{
  "moe_layers": [2, 3, 4, 5, 6, 7, 8, 9, 10, 11, 12],
  "lr_router": 0.000388,
  "n_head": 6,
  "vocab_size": 8192,
  "norm_eps": 1e-06,
  "attn_scale": 0.125,
  "tie_embeddings": true,
  "init_std_o": 0.0,
  "init_std_down": 0.0,
  "schedule": "wsd"
}
Below are experts of layer 4 (counted from 0) of a mixture-of-experts language model. Rows are named router (the router's row for the expert), gate (a neuron's input weights, with its number), up (a neuron's input weights, with its number) and show model dimensions 256-383. Each number is 50 + 15 x the weight over its row's rms, rounded and kept within 0 to 99.
Before each expert's rows: a language model's description of what the expert responds to; "mostly gets" lists some tokens that are sent to it at least half of the time. This comes from a sample of Wikipedia text that the model never trained on.

# expert 1
Description: Month names in dates, proper-name words after New or United (York, States), and mid-word pieces of foreign personal and place names.
mostly gets: " November", " July", " May", " June", " February", " John"
router:51 36 48 22 51 64 66 22 51 41 60 36 54 55 39 62 59 68 41 49 50 60 40 61 41 50 85 33 23 37 59 36 41 76 48 62 45 33 49 71 71 44 39 29 39 56 43 55 70 42 52 51 56 51 53 46 62 44 41 75 41 43 66 73 19 60 76 49 29 60 63 32 37 41 75 37 64 51 53 48 35 46 64 54 25 49 54 77 54 50 27 59 56 71 84 16 32 75 39 06 27 43 45 52 71 35 32 56 62 62 54 39 33 53 54 30 50 16 36 31 47 91 20 58 86 42 63 55
gate2:81 66 48 51 72 25 39 44 32 34 42 58 54 59 27 32 26 77 68 35 63 52 48 23 69 53 45 31 48 26 63 61 43 48 60 58 35 61 74 54 66 47 42 88 49 50 43 67 61 42 62 29 62 46 76 36 42 39 46 56 51 43 55 67 54 79 47 60 26 53 72 60 24 58 51 64 54 39 31 42 65 45 60 46 20 43 11 71 63 51 52 41 40 19 46 10 26 45 42 20 61 47 44 36 43 35 67 59 47 54 40 48 00 37 46 46 41 58 40 53 45 66 44 44 37 12 62 36
up2:29 62 31 57 56 51 42 42 47 27 53 50 51 50 58 38 47 50 50 33 35 44 50 60 46 61 49 39 45 58 40 42 42 36 35 43 41 46 67 33 36 45 40 50 35 83 41 45 71 37 34 41 53 57 79 52 28 31 37 30 50 52 46 37 31 56 60 38 77 00 46 38 47 73 68 23 45 67 40 59 61 56 60 82 73 70 79 53 08 66 27 36 54 43 69 32 70 53 48 49 52 45 36 63 34 31 55 33 38 55 53 49 60 62 52 36 27 43 50 56 58 33 66 48 47 61 36 52
gate3:53 59 42 53 39 47 55 40 59 29 53 32 83 64 49 68 85 51 38 31 22 23 28 66 72 52 79 59 60 42 63 49 39 58 55 68 36 82 59 45 40 79 39 65 62 63 41 61 52 51 28 67 39 53 73 56 52 66 54 39 53 57 77 55 42 66 37 98 50 35 37 67 34 48 55 48 76 85 61 63 92 39 60 72 36 31 52 35 37 52 93 49 57 43 37 46 81 76 49 27 43 38 61 28 52 30 60 64 59 48 45 25 26 52 64 50 49 38 40 30 29 48 23 64 34 37 61 38
up3:50 38 41 39 57 56 60 57 47 44 37 60 63 50 60 42 58 34 30 20 57 52 70 66 49 40 51 45 40 40 32 63 57 48 45 40 55 36 63 40 55 41 51 47 49 77 86 45 31 37 38 53 51 32 71 52 58 55 58 42 55 43 42 66 44 95 87 22 63 47 38 76 42 37 64 44 45 53 31 62 37 69 54 59 52 83 89 57 58 54 69 59 24 52 47 46 57 59 48 99 74 26 52 51 59 43 46 55 28 64 63 53 60 61 41 84 46 56 28 75 26 47 71 44 58 80 66 52

# expert 3
Description: Single digits and numbers in tables, codes and dates, plus syllable pieces inside foreign names, such as Jin-du-ckin, Li-ji-ang.
mostly gets: "6", "3", "F", " 12", "4", "E"
router:56 15 43 60 67 32 63 56 57 26 47 42 66 64 39 65 66 63 57 21 36 67 39 47 25 31 85 41 53 45 67 35 43 55 68 56 32 48 45 78 65 62 57 41 26 58 40 46 41 56 61 62 56 40 89 54 53 55 44 56 47 74 37 48 42 41 53 58 24 21 71 72 23 35 72 71 53 65 40 40 52 61 35 65 49 60 29 46 61 73 57 29 63 46 39 39 24 57 53 42 64 50 74 51 42 63 28 54 63 51 49 14 36 36 57 56 64 42 53 66 57 72 40 27 39 56 76 40
gate2:82 32 42 50 32 42 58 69 49 21 47 68 47 38 60 69 42 68 37 34 39 30 43 58 70 68 55 71 35 61 42 39 48 56 43 31 39 66 61 73 79 52 41 56 38 63 13 71 59 48 35 25 38 33 72 55 21 46 57 63 90 40 68 70 50 30 37 60 36 54 52 65 30 42 75 52 40 53 36 69 64 36 59 35 44 66 49 70 62 43 53 50 41 70 54 53 34 52 80 52 69 44 51 46 30 33 58 35 27 25 45 60 26 57 69 62 36 42 54 72 52 52 44 65 76 69 67 45
up2:48 51 42 24 57 47 81 55 59 38 62 51 66 68 33 59 37 70 63 59 50 41 88 66 39 47 73 53 80 55 60 37 46 35 24 52 59 38 59 28 28 45 28 61 34 61 55 74 28 63 40 39 42 63 54 44 39 53 56 39 64 48 60 51 48 26 48 48 34 48 34 29 53 58 25 34 57 70 69 50 59 61 51 56 59 43 72 54 29 33 28 46 65 28 73 54 52 35 45 50 68 27 29 64 37 51 46 24 46 63 62 74 79 35 31 33 68 60 29 36 69 61 65 49 55 58 53 40
gate3:66 38 48 61 44 29 48 58 60 24 27 59 23 69 31 39 36 42 39 33 72 80 52 56 51 47 46 51 50 53 52 37 37 50 60 57 71 39 41 45 47 34 64 64 65 20 46 24 30 75 42 53 40 67 46 68 45 48 47 60 50 64 68 36 65 32 38 46 40 49 53 32 58 67 27 52 16 66 71 40 65 59 52 42 47 73 37 61 50 57 52 50 57 61 50 40 44 60 29 14 66 44 44 66 24 63 52 43 40 74 28 27 20 42 64 33 45 27 43 52 57 62 20 54 59 41 52 43
up3:69 52 57 38 36 55 26 52 72 44 52 57 62 25 69 13 44 73 65 36 71 45 54 55 49 49 52 40 55 54 58 48 74 45 64 51 50 48 18 55 14 42 54 54 64 32 77 61 59 81 49 66 63 67 32 62 75 67 54 49 24 47 45 49 57 06 64 53 41 55 40 43 50 21 34 69 49 60 70 47 32 80 52 57 58 52 51 14 48 52 58 61 61 62 46 49 52 52 52 66 53 24 30 62 54 46 46 23 55 73 55 71 42 44 49 33 63 62 63 83 59 70 69 35 53 51 49 44

# expert 2
Description: Ordinary nouns, verbs and suffix pieces in running prose, such as season, film, became, -ation, -ated, -ure, and of.
mostly gets: " season", "ation", " over", " time", " film", "ated"
router:54 36 20 34 43 79 44 24 47 48 44 36 45 57 42 68 73 68 23 38 17 62 48 49 68 39 41 33 51 27 56 79 68 79 67 37 55 58 52 68 18 68 47 37 61 44 55 38 44 52 64 62 66 32 42 39 51 46 52 36 81 46 32 79 17 32 46 52 26 53 22 43 61 44 72 49 30 41 63 59 66 50 51 53 19 35 50 42 47 50 57 32 64 43 56 36 32 40 49 36 55 50 73 53 57 63 40 43 75 53 74 24 28 35 68 48 50 54 56 65 40 91 44 57 33 50 60 38
gate2:56 35 41 43 66 50 19 75 37 50 39 42 55 84 51 46 49 49 79 41 41 49 30 49 43 56 53 29 43 60 26 57 51 64 57 59 35 35 45 62 52 51 63 54 34 28 74 30 59 48 68 52 71 53 58 49 64 60 48 28 41 40 39 32 76 13 43 69 51 47 49 53 33 36 61 48 52 51 61 44 22 63 54 39 44 19 37 40 41 63 29 63 37 79 45 49 27 63 65 66 36 65 45 40 64 76 23 41 16 52 29 28 46 30 51 52 38 24 61 59 50 48 32 25 54 51 39 35
up2:62 30 20 50 19 68 44 41 31 62 76 42 49 58 66 47 23 50 55 76 70 52 63 33 69 41 41 27 51 79 38 85 58 59 47 44 71 70 36 57 32 46 67 36 49 41 38 52 56 52 72 51 30 63 64 61 42 64 39 48 42 32 36 36 66 03 29 49 55 47 69 42 52 46 42 58 56 33 82 43 42 58 65 47 58 44 23 58 24 35 40 69 38 64 42 57 53 62 60 53 55 63 52 21 59 70 32 46 16 83 19 32 62 44 41 58 40 57 55 70 50 42 45 61 56 45 45 53
gate3:58 77 45 30 31 36 69 43 49 25 37 54 47 32 08 42 44 15 43 64 71 43 83 61 63 53 57 69 14 23 29 57 83 39 39 27 56 81 50 28 72 73 27 79 56 36 23 38 29 46 48 57 37 72 84 52 35 50 59 40 64 50 52 37 49 83 45 63 55 46 52 52 48 51 68 62 23 59 29 41 55 60 66 23 56 46 36 29 66 74 64 39 48 54 55 17 52 34 69 35 58 16 71 54 55 66 65 34 67 77 71 40 18 43 41 47 64 37 64 49 36 63 33 42 54 52 53 77
up3:51 52 50 24 45 34 49 52 58 32 24 26 37 68 54 59 40 48 29 55 41 57 50 40 36 48 36 49 82 47 28 67 64 41 49 33 48 59 66 31 30 31 50 63 80 61 62 63 43 50 39 70 33 48 67 55 66 58 49 29 80 59 56 36 42 64 60 36 49 47 40 62 37 36 87 51 68 44 68 32 14 33 54 38 62 65 35 60 46 52 60 44 25 42 58 55 38 39 19 22 66 39 32 31 32 37 75 46 20 87 42 38 65 50 29 55 56 85 61 67 43 58 20 46 84 52 42 39

# expert 5
Description: Line breaks ending table rows or paragraphs, periods, opening quotes, and words like all, such, On, plus odd name pieces.
mostly gets: "\n", "\n\n", " all", " Al", " such", " On"
router:46 69 22 41 44 47 31 21 44 52 48 56 66 28 35 61 61 56 54 42 28 82 47 36 56 42 87 42 34 75 73 33 59 52 74 83 34 43 55 56 57 55 58 71 29 47 53 30 48 42 62 66 74 44 30 50 67 45 73 51 56 45 65 43 25 49 71 45 49 39 34 47 32 17 50 48 63 90 54 40 52 67 32 52 45 26 61 55 58 55 60 26 53 52 48 22 31 78 64 56 61 42 53 34 61 62 30 33 57 45 45 54 42 45 53 35 45 36 32 56 46 78 49 23 64 51 85 27
gate2:42 30 27 45 45 58 42 60 70 35 37 46 54 59 22 33 69 69 34 72 18 60 29 69 64 48 62 63 38 41 50 66 41 43 60 22 59 59 41 41 66 33 37 63 48 49 56 48 47 31 52 64 55 55 51 49 58 58 48 33 83 60 64 50 61 46 53 59 59 48 39 47 38 25 67 63 33 34 46 39 75 31 39 63 43 32 64 59 54 60 65 33 48 33 59 33 45 74 50 54 66 78 46 56 68 36 44 52 60 57 53 34 57 39 56 60 58 24 57 28 82 66 31 28 71 33 91 55
up2:34 80 55 25 77 70 40 48 50 55 34 23 33 38 53 43 42 31 57 65 44 69 34 19 37 61 51 43 50 29 56 49 30 53 53 39 49 77 50 43 48 56 40 45 23 55 34 16 16 05 53 81 30 37 58 58 04 76 51 70 07 31 58 61 30 53 57 79 33 49 36 41 43 58 75 32 57 30 30 27 55 43 64 62 48 79 45 48 63 23 56 43 58 57 63 38 28 30 43 68 26 39 33 39 85 49 42 75 62 58 43 58 45 67 64 64 68 26 58 48 42 49 31 46 60 70 57 51
gate3:51 47 54 24 61 51 44 70 72 56 38 45 58 61 73 49 66 22 55 38 34 57 17 74 28 72 36 36 54 16 49 42 31 47 57 43 54 49 40 40 62 47 38 53 16 23 63 47 49 62 37 64 51 41 44 61 43 47 46 57 61 72 72 68 21 27 53 68 56 39 82 68 44 50 63 61 82 25 33 39 52 50 43 29 43 61 74 37 67 67 68 52 41 55 48 44 39 51 48 57 51 48 67 60 69 49 40 58 40 60 49 46 48 54 72 50 36 44 44 66 19 70 63 68 52 56 45 67
up3:34 77 43 61 63 70 72 52 39 42 73 59 48 59 52 37 42 39 49 54 84 69 66 44 76 07 69 44 69 43 65 28 44 68 66 52 60 58 65 31 41 51 56 62 32 34 64 38 50 63 27 61 49 26 36 55 31 53 55 35 47 53 48 48 28 78 59 28 42 59 30 32 55 41 23 53 47 46 34 25 52 52 31 75 71 52 32 52 38 25 55 63 72 31 49 44 50 34 62 31 68 36 14 50 55 28 56 71 52 64 64 77 63 47 62 34 39 92 60 32 26 44 53 42 57 63 69 35

# expert 6
Description: Hyphens, en dashes in life dates, opening parentheses, list-item dashes, quotes and semicolons, plus which and some mid-word pieces like Crit-ici-sm.
mostly gets: "–", " which", " –", "(", "-", " $"
router:57 51 13 21 34 54 54 70 48 21 63 34 61 39 23 66 51 50 33 45 60 77 14 50 69 56 77 54 35 53 58 34 71 64 53 44 19 46 50 65 39 72 35 52 34 44 30 38 67 61 60 80 57 28 52 57 38 34 36 58 33 55 72 84 28 53 75 45 52 46 32 60 72 48 56 35 51 45 51 61 39 64 70 54 12 42 36 56 70 66 34 64 54 41 49 24 19 58 36 44 58 52 43 45 55 75 34 58 78 19 48 48 66 40 73 42 45 47 58 51 60 65 40 30 63 15 52 24
gate2:63 44 55 62 83 37 63 50 73 40 16 49 39 55 41 69 42 64 60 63 64 55 43 65 36 65 69 66 45 63 58 41 66 63 59 55 33 26 48 29 52 31 49 54 35 52 45 66 64 51 44 31 57 40 47 26 36 61 44 43 75 51 43 48 54 49 84 41 48 09 47 59 59 38 41 51 37 47 15 46 92 63 58 33 48 29 38 46 65 62 67 42 48 18 49 47 54 51 61 44 31 51 41 69 44 48 55 31 15 43 50 48 45 34 49 45 20 58 39 53 50 55 33 44 74 34 70 35
up2:54 51 88 51 72 36 31 41 65 59 33 65 29 29 51 59 40 73 46 58 25 46 71 85 41 69 55 43 63 49 35 51 38 49 34 62 56 16 34 36 37 55 60 70 37 62 59 43 56 75 48 33 41 42 38 37 37 34 50 49 36 60 26 58 33 34 45 58 45 32 65 82 49 53 68 26 37 60 73 65 46 57 31 34 53 28 59 62 66 45 44 56 45 58 64 57 59 50 64 32 42 53 34 42 45 46 45 82 63 41 67 43 44 36 35 45 46 39 47 50 44 57 46 63 26 60 28 53
gate3:36 61 63 43 46 57 57 40 68 42 40 46 57 50 51 45 35 20 51 40 41 25 36 32 69 76 53 65 37 53 54 54 67 85 46 53 61 78 77 31 35 77 44 20 48 46 45 79 71 51 46 50 54 26 40 34 35 65 54 23 47 40 73 63 53 56 33 78 63 26 59 61 39 43 52 57 70 57 19 31 62 50 69 50 40 35 43 44 80 69 45 62 61 78 58 33 30 48 62 48 68 46 30 59 29 53 75 53 44 45 52 69 53 59 62 48 57 32 45 53 53 55 54 55 63 60 41 39
up3:42 89 52 99 48 48 47 23 40 31 63 51 38 52 36 46 55 29 64 30 26 65 65 21 64 43 46 33 49 32 50 32 70 61 53 57 53 65 48 49 74 67 36 41 64 14 43 36 37 29 45 39 65 22 56 52 33 53 62 86 21 57 56 61 63 62 49 21 37 51 47 43 46 44 46 51 50 66 36 70 48 54 66 74 46 48 53 55 67 62 63 54 92 59 48 52 38 41 41 47 39 42 67 43 64 59 48 66 40 40 54 62 71 67 66 40 26 36 48 45 46 48 59 56 59 29 50 54

# expert 0
Description: Determiners like the, its, some, other; numbers and units (4, %, km) in tables; middle pieces of words like ext-ern-al, Fa-c-ulty.
mostly gets: " its", "%", "ical", " ", "  ", " some"
router:79 48 19 30 28 53 57 61 54 32 54 38 26 47 38 66 56 34 40 38 45 38 43 58 45 43 63 54 56 65 52 66 56 79 66 83 53 39 57 61 40 62 47 31 08 59 35 52 61 50 62 82 60 64 69 72 55 31 52 62 53 57 02 39 61 52 69 55 41 67 49 41 54 47 31 24 60 60 62 74 63 60 69 69 29 47 57 67 74 86 64 38 81 07 65 35 23 66 77 65 41 45 54 56 63 39 33 39 60 46 70 59 43 61 64 18 72 44 79 64 51 71 55 83 46 38 44 52
gate2:62 41 72 22 31 54 50 70 63 70 31 48 27 53 52 38 69 72 76 48 63 44 53 64 41 40 33 57 78 68 55 69 97 38 84 79 49 33 58 29 40 75 58 46 41 36 58 55 32 50 85 60 46 20 48 42 42 43 72 42 70 82 36 49 33 42 66 30 52 59 50 66 59 52 39 62 37 57 70 81 79 31 54 54 67 43 36 62 55 44 20 59 66 56 49 65 29 83 63 38 45 57 59 81 31 75 29 25 39 29 49 61 53 49 29 61 72 48 56 74 47 44 55 34 30 38 32 34
up2:56 30 42 70 44 38 40 55 59 10 44 36 52 40 29 42 42 72 00 40 50 62 48 47 58 27 49 52 44 59 66 45 42 36 65 51 39 65 36 45 73 53 54 11 57 51 55 72 67 58 38 25 40 29 58 43 69 45 36 47 63 29 54 65 44 68 52 46 73 73 43 53 47 42 44 48 47 50 50 35 27 77 56 57 54 63 68 50 33 63 44 48 58 70 43 62 30 42 68 45 66 37 57 37 46 19 63 47 86 50 31 50 58 54 56 56 29 40 92 25 68 51 53 45 47 68 50 64
gate3:30 66 50 17 52 60 44 42 54 45 64 54 72 56 64 35 59 42 57 59 39 61 58 49 29 25 52 44 48 52 38 30 16 93 45 59 37 68 34 25 64 59 63 48 59 57 39 68 63 55 69 20 52 27 62 63 60 38 61 45 60 51 44 87 34 37 72 52 58 52 58 57 39 27 41 80 55 37 37 47 40 48 58 33 46 26 48 55 59 55 69 56 00 56 42 47 51 42 64 40 53 38 39 89 90 57 59 55 36 62 28 66 22 48 21 52 52 44 68 49 21 41 22 55 50 61 20 47
up3:37 73 60 86 71 42 69 46 42 61 35 31 43 36 60 46 49 64 45 46 31 43 58 38 74 49 41 63 70 15 52 39 37 40 34 45 34 70 54 49 37 57 46 25 55 60 40 53 31 35 48 50 61 48 54 25 35 92 47 48 32 62 35 24 40 42 23 35 58 46 56 53 61 58 64 40 74 64 45 62 29 49 36 30 39 56 83 63 44 57 45 51 72 34 41 32 49 57 33 57 35 53 44 56 28 70 52 65 72 05 59 48 59 55 62 38 39 40 73 08 61 56 81 43 68 37 53 67

# expert 7
Description: Connectives and, or, but, slashes, the pronoun he/He, was/were, and short word-start pieces like p-ri-vatisation.
mostly gets: " or", " and", " /", " but", " He", " he"
router:42 45 30 34 71 59 52 31 63 71 67 07 51 70 33 69 33 59 28 59 36 52 57 44 48 57 54 27 42 38 60 59 66 47 78 62 36 67 58 34 57 49 64 33 04 37 57 31 38 32 76 64 50 45 61 38 52 48 40 59 47 71 59 57 41 67 51 51 49 55 61 69 41 52 56 29 51 63 56 60 55 67 65 63 35 32 42 59 58 50 37 52 68 48 62 48 00 59 76 42 58 24 51 47 48 77 55 56 78 35 63 44 45 26 35 22 38 58 74 57 44 73 74 43 17 60 63 30
gate2:38 35 54 75 68 44 40 44 44 17 57 50 26 40 20 39 53 38 42 65 48 67 09 53 51 44 61 34 42 56 38 35 53 60 71 79 48 26 22 54 49 57 59 46 24 34 53 64 54 60 70 36 64 49 34 49 72 62 44 57 66 17 44 61 39 58 51 44 42 40 58 39 28 48 68 71 49 45 92 50 44 56 63 49 53 46 48 42 60 16 45 70 63 45 57 57 56 44 71 29 31 65 46 62 54 55 49 50 24 43 83 55 52 57 69 52 26 54 49 43 60 80 56 60 67 65 70 37
up2:59 60 53 46 41 62 59 54 36 33 50 42 56 31 36 42 50 50 74 56 61 50 40 69 63 70 37 66 57 80 30 90 46 78 33 44 35 45 90 64 46 68 59 35 49 24 76 64 68 67 40 33 45 87 46 67 13 45 31 60 51 35 45 65 54 53 69 44 41 46 54 29 48 34 57 38 43 57 36 32 48 38 56 34 38 39 33 33 35 40 49 57 46 43 35 22 58 36 19 76 65 24 43 52 52 42 53 49 32 67 58 62 59 56 40 38 73 58 42 49 41 34 57 63 45 51 37 50
gate3:44 31 24 37 74 24 41 52 76 51 52 63 47 73 48 48 49 51 48 48 23 47 30 44 27 50 26 18 49 59 39 46 35 52 42 66 32 63 60 22 54 62 38 63 40 52 31 65 44 34 43 71 96 42 63 56 46 65 54 38 53 71 67 51 60 53 45 40 41 66 65 59 32 37 52 60 46 57 64 38 93 21 65 46 39 38 26 60 57 49 23 40 36 82 26 29 26 56 43 44 40 57 30 38 41 35 48 33 46 45 46 45 37 00 30 41 44 34 28 48 54 57 48 35 55 74 38 51
up3:46 52 60 50 53 58 62 64 42 49 74 22 35 52 41 37 57 35 73 36 63 46 48 35 63 41 21 66 59 32 53 52 48 70 20 73 54 70 58 65 24 57 28 20 70 49 49 43 73 73 69 54 67 55 21 57 52 64 49 49 55 38 55 57 43 44 73 30 57 29 57 47 24 12 72 41 57 34 42 64 58 55 48 62 48 53 52 67 55 91 53 67 22 45 53 37 67 51 51 68 43 40 40 47 34 22 56 51 36 34 26 55 86 59 34 63 64 40 51 65 55 54 64 54 52 56 44 54

# expert 4
Description: Commas, table pipes, heading equals signs, and common function words like the, a, to, is, was, also, often after sentence ends.
mostly gets: " is", " was", " a", " also", " this", " would"
router:61 36 22 39 55 70 30 46 52 31 53 39 42 50 33 51 52 69 41 43 60 23 45 39 55 27 52 50 66 33 53 40 58 55 57 65 13 49 55 46 85 57 63 54 19 55 44 42 51 33 77 59 71 55 54 80 63 61 88 32 71 40 47 61 46 50 40 36 56 69 25 55 45 42 58 44 49 79 54 53 47 60 40 55 24 42 66 37 75 62 38 26 29 48 44 52 45 54 62 47 67 64 47 36 53 50 31 28 55 32 67 23 56 39 39 31 74 27 65 19 52 88 62 51 33 71 61 18
gate2:74 62 33 28 58 34 07 67 65 51 57 46 57 48 27 45 27 81 59 52 69 53 48 28 29 57 44 46 50 68 64 37 29 43 52 68 47 65 75 39 41 62 78 43 34 48 35 55 46 51 54 47 75 61 55 62 49 45 60 38 59 42 42 55 42 56 34 35 62 49 54 46 52 35 36 51 76 38 46 28 73 64 28 25 75 60 52 72 56 49 17 57 58 23 47 46 39 76 61 49 44 52 48 34 76 41 67 42 33 55 38 37 36 57 65 69 47 37 30 65 45 53 84 62 56 63 31 60
up2:50 66 38 66 58 09 53 25 65 50 16 58 51 59 51 63 66 37 58 33 37 54 52 53 47 57 61 47 55 56 51 53 26 54 51 54 52 63 45 79 45 66 75 51 52 25 48 65 66 46 46 44 09 46 57 43 58 54 56 55 42 67 46 41 30 53 53 77 60 53 29 26 53 58 41 42 54 58 67 69 43 55 42 33 69 44 58 51 64 15 50 62 62 77 51 63 72 53 31 27 54 05 76 43 40 77 74 57 66 45 41 48 69 63 58 40 35 56 16 32 55 51 30 24 52 18 40 53
gate3:45 38 81 53 42 62 54 65 64 46 33 41 54 56 34 50 87 34 69 66 47 51 77 43 36 71 60 33 42 47 56 50 39 31 53 36 47 40 54 33 40 64 61 32 48 53 47 46 47 27 64 24 64 63 65 54 61 60 51 30 61 80 45 52 42 74 63 66 29 49 70 61 28 54 61 58 55 60 37 45 59 45 92 95 36 63 47 61 60 44 67 50 65 59 54 61 77 38 57 41 68 39 47 26 63 63 51 64 64 43 60 57 28 51 67 41 56 37 41 72 72 43 40 53 38 83 54 41
up3:53 40 39 69 34 56 38 45 47 40 28 49 23 52 37 55 67 63 61 51 33 52 58 63 51 43 67 45 43 27 73 38 53 48 50 50 44 60 64 39 73 69 08 30 58 40 45 46 75 44 24 64 45 53 60 42 53 58 54 51 48 45 51 66 45 28 41 27 40 51 52 52 38 71 49 54 78 56 27 30 59 54 61 57 51 29 53 19 64 53 17 62 52 62 44 38 62 53 17 67 32 37 69 64 69 54 70 57 68 56 44 38 63 39 69 49 36 36 64 38 68 41 26 22 54 58 61 60